{"num_hidden_layers": 12, "hidden_size": 384, "n_experts": 64, "experts_per_token": 6, "d_expert": 32, "d_shared_expert": 0, "hidden_act": "swiglu", "moe_layers": [1, 2, 3, 4, 5, 6, 7, 8, 9, 10, 11], "router_score": "softmax", "normalize_top_k": false, "routed_scale": 3.78, "balance_loss": 0.002, "balance_bias": true, "n_groups": 8, "groups_per_token": 3, "init_std_router": 0.0248, "lr_router": 0.0022, "num_attention_heads": 3, "num_key_value_heads": 1, "head_dim": 128, "vocab_size": 17554, "norm": "rmsnorm", "norm_place": "pre", "norm_eps": 1e-05, "positions": "rope", "rope_theta": 6750.0, "rope_fraction": 1.0, "qk_norm": false, "attn_scale": 0.0884, "tie_word_embeddings": false, "parallel_block": false, "extras": ["capped logits"], "init": "normal", "init_std_qkv": 0.0189, "init_std_o": 0.0, "init_std_up": 0.0189, "init_std_down": 0.0, "optimizer": "soap_variant", "learning_rate": 0.00293, "beta1": 0.95, "beta2": 0.95, "weight_decay": 0.076, "lr_head": 0.00583, "max_grad_norm": 1.0, "warmup_steps": 200, "schedule": "wsd", "decay_fraction": 0.557, "decay_shape": "linear", "final_lr_fraction": 0.0, "batch_tokens": 65536, "max_seq_len": 1024, "doc_mask": true, "train_tokens": 336200000, "max_steps": 5131, "dataset": "wikipedia_en"}
Below are experts of layer 6 (counted from 0) of a mixture-of-experts language model. Rows are named router (the router's row for the expert) and show model dimensions 256-319. Each number is 128 + 24 x the weight over its row's rms, rounded and kept within 0 to 255. Numbers have three digits each.
After each expert's rows: "raises" lists some tokens whose logits its average output raises strongly, later layers aside; "comes before" lists some tokens at least twice as common just after its tokens as in all text. This comes from a sample of Wikipedia text that the model never trained on. Tokens count by the router's weight.

# expert 9
router:156141117124106141121139159112095155132155108099099133170100144128152138115138118155148148101137094115147141131108144117097110105139144131138116065159145137135140071158107163121136168146128112
raises: "2", "2 ", "1", "3"
comes before: "0 ", "| ", "|", "1 ", " ", "2 "

# expert 29
router:102158149171141125095110145146150120138124137107128083126104145103113145144102114099140145135146082117162121147075139171126167096098151150131121192085141110117180128083144123108132094167142158
raises: "\n", "\n\n", ".", ".\"", ". ", ")."
comes before: "\n\n", ", ", ". ", "s ", "\n", "."

# expert 30
router:098143161146089090161129142136111125120157119125188154131149111185167128140107076151143134099075140157108104128156082149140112127119140164145104110104138153111083105130139141121142138174123139
raises: "in ", "located ", "two ", "for ", "until ", "on "
comes before: ": ", "\n", "of ", "in ", "\n\n", "is "

# expert 31
router:078097133164131174102126108127138132165096112116135133157133142096114123165100146093082125141109139097126147156126115147132162109114136124120145186160153114153147097089147139154121114140151141
raises: ", ", ". ", ".", "\n\n", "; ", "\n"
comes before: ", ", ". ", ".", ": ", "\" ", "-"

# expert 49
router:138148088108154141140146104115144082148102076110096134141116144164161127106145093160158179131130118120148087153120128167163109119132100117131129084101119128108126091136151119132148064140134120
raises: "| ", "- ", "— "
comes before: "| ", "- ", "|", "\n", "–", "; "

# expert 39
router:160110155145134149126070137117148102109141136108134133126161128149140105119100103161117103149137151137134132138154118117116073156102088123112097135098136113120096152139115121151120129131115127
raises: "(", "201", "202", "200", "199", "198"
comes before: "(", "| ", "and ", "of ", "is ", "in "

# expert 59
router:095109110098148105156122121140114142123183115098167153133179117159123131161097134088128080182142155129108133131137131112155179164127110104128167123121126127141110134137107156158117108104116123
raises: "to ", "and ", "for ", "in ", "at "
comes before: "of ", "and ", "in ", "for ", "(", "=="

# expert 37
router:134111112103105159121151159144130160096127138139092114096097152119078137070177151194133115108095113142133117123099100099157126137141099148081158120160129072167173076119081100144112106119103147
raises: "a ", "the ", "in ", "an "
comes before: "a ", "been ", "the ", "not ", "also ", "be "

# expert 5
router:066094131108120128179133153121131102151156139155142150112099132146094113112167161131101130069127092097110162102127125102142128129114126118113109179186125097112142077139117166114132084112119124
raises: "he ", "the ", "it ", "some ", "they ", "was "
comes before: "the ", "he ", "it ", "was ", "they ", "she "

# expert 21
router:165144128131094103149156157138132111100123140149091102116115091124130160091147129153146123125132134133109096114097130151158135149167144119133113155146117115092118131152137129146117108131133135
raises: "the ", "his ", "this ", "their ", "her ", "all "
comes before: "the ", "a ", "his ", "their ", "this ", "its "

# expert 44
router:112119151161122181137133092149092154093113154139096093107124080107078133070156148127145142143128128111111163140096140088167121145114138128086163148154159127131150152138097154122121117106116155
raises: "the ", "its ", "a ", "his ", "their ", "an "
comes before: "the ", "to ", "in ", "by ", "a ", "on "

# expert 28
router:089112109110119101139106103086112115143146098101189145124137068165152134153093085157121104106106155110101137092131118120108139139129152151153125097095128141118072133137138116135150122117161132
raises: "\n", "\n\n", "; ", ")", ".", ". "
comes before: "\n", "\n\n", ": ", "==", "===", ")"

# expert 10
router:097080155128132105155171137132150106126166162105121147130126155128164149149089141136173138104105119108117126134168127117130113127103127108112135131088098133128093086126083152128121094105152100
raises: "3", "4", "0", "2", "8", "| "
comes before: "0", "5", "4", "9", "8", "6"

# expert 42
router:129159146158113175111135146126151109129093130149125131126125151102141136138079108099091133117128113106121156136098126179119134092103131123133092170087127133114199123113097102151144144132165136
raises: "-", ", ", "/", ".", "—", ". "
comes before: ", ", ". ", "-", "\" ", "tic ", "s "

# expert 57
router:127111151147154134159141133122172130142126116127124199127162139139150087140157176134105188162145116085154110136147163173094124137159092147090142130099157167122155158074140130146121127110125136
raises: "and ", "(", ". ", "$ ", "\n", ", "
comes before: ", ", ". ", "'", "\n", ") ", "; "

# expert 25
router:095131150157106154096111120104153148168104090137131115146074152094113103140081130113102112119126091148156146133120131145117157096108126129108122156160146150131147091100134143109137112129180186
raises: "able ", "ant ", ", ", "ory ", "ing ", ". "
comes before: ", ", ". ", "-", ".", "ed ", "\" "

# expert 43
router:104102116132111148171174116119099211124150131154109130113107112127091139093171145161156145128121124121151124112121125112181137157122157201100202104178099138131153157131114144096140124102107144
raises: "a ", "an ", "the "
comes before: "the ", "a ", "to ", "be ", "in ", "by "

# expert 6
router:132076130103137099163163132155111154124110150145120105128095110181097114068130088143107112140116093147134100145140141127164136145163110107100132106113123118129127138137111130129114148116125114
raises: "the ", "his ", "196", "200", "198", "199"
comes before: "the ", "a ", "his ", "201", "200", "this "

# expert 32
router:096141119151155161155079089061110130109137166085145160139113126095098109096131148102179153139117152117093128137123127106134143130123125120137166146100122065130135085122133135127133144083110133
raises: "the ", "and ", "her ", "them ", "at ", "over "
comes before: "of ", "in ", "to ", "and ", "for ", "with "

# expert 61
router:174110094109121107118142121154095145085140154140112088117134107104105174082133142113149128097123150104108116098113130140109163164145146122114171168165119100104135175111112146149123121098112135
raises: "a ", "the ", "an ", "\"", "its "
comes before: "the ", "a ", "to ", "by ", "that ", "his "

# expert 45
router:156086119120107148110138163124106125130155119098159098132121078141142160137076152150155121109153149118095133097121148113124112130139164128135085148152076131090098049133142096136133117101145164
raises: "- ", "Scientific ", "= ", "\"", "and ", "Studio "
comes before: "\n", "\n\n", "- ", "The ", "==", "In "

# expert 0
router:174116138142083125127131188140122119108150135131095110129092147102129177083099101126141126073130115114083111130142094117089119129101100115131156144182118097103121139159111147125109051128122115
raises: "U", "In ", "====", "==== ", "| "
comes before: "The ", "In ", "==", "== ", "It ", "He "

# expert 19
router:163109102128154118140126121116117113119130136151097101185135123117197100132148153127145149118136122131118084169096195148104098093120167115150077096143133136079095121132128092105121151155122122
raises: " ", "0 ", "3 ", "1 ", "2 "
comes before: " ", "0 ", "1 ", "2 ", "— ", "1"

# expert 38
router:101090134103128102161120154138172106118121153161122119105120103132144114104146144160126134100097105089129091116089104089136146165111130099145125147178150087103175141139150162151123142117108142
raises: "and ", "including ", "but ", "while ", "which ", "although "
comes before: "and ", "the ", "The ", "he ", "but ", "which "

# expert 60
router:126142142137138122184123145097104146136155152125120139122141149172150105103099114144140125153132163087074146121167128162109108160119087119124167133152091138169094126138098171121112120123105118
raises: "in ", "(", "January ", "as ", "× ", "===="
comes before: "| ", "(", "|", "and ", "in ", "– "

# expert 50
router:150135145132096162112161135152113101156140124163138134130171108156148126114093094183104122095142147110098117099136098134084087115073145148163103130126129136085129103124134086145136119160130138
raises: "tick", "elections ", "seats "
comes before: "\n", "- ", ".", "; ", ",", "°"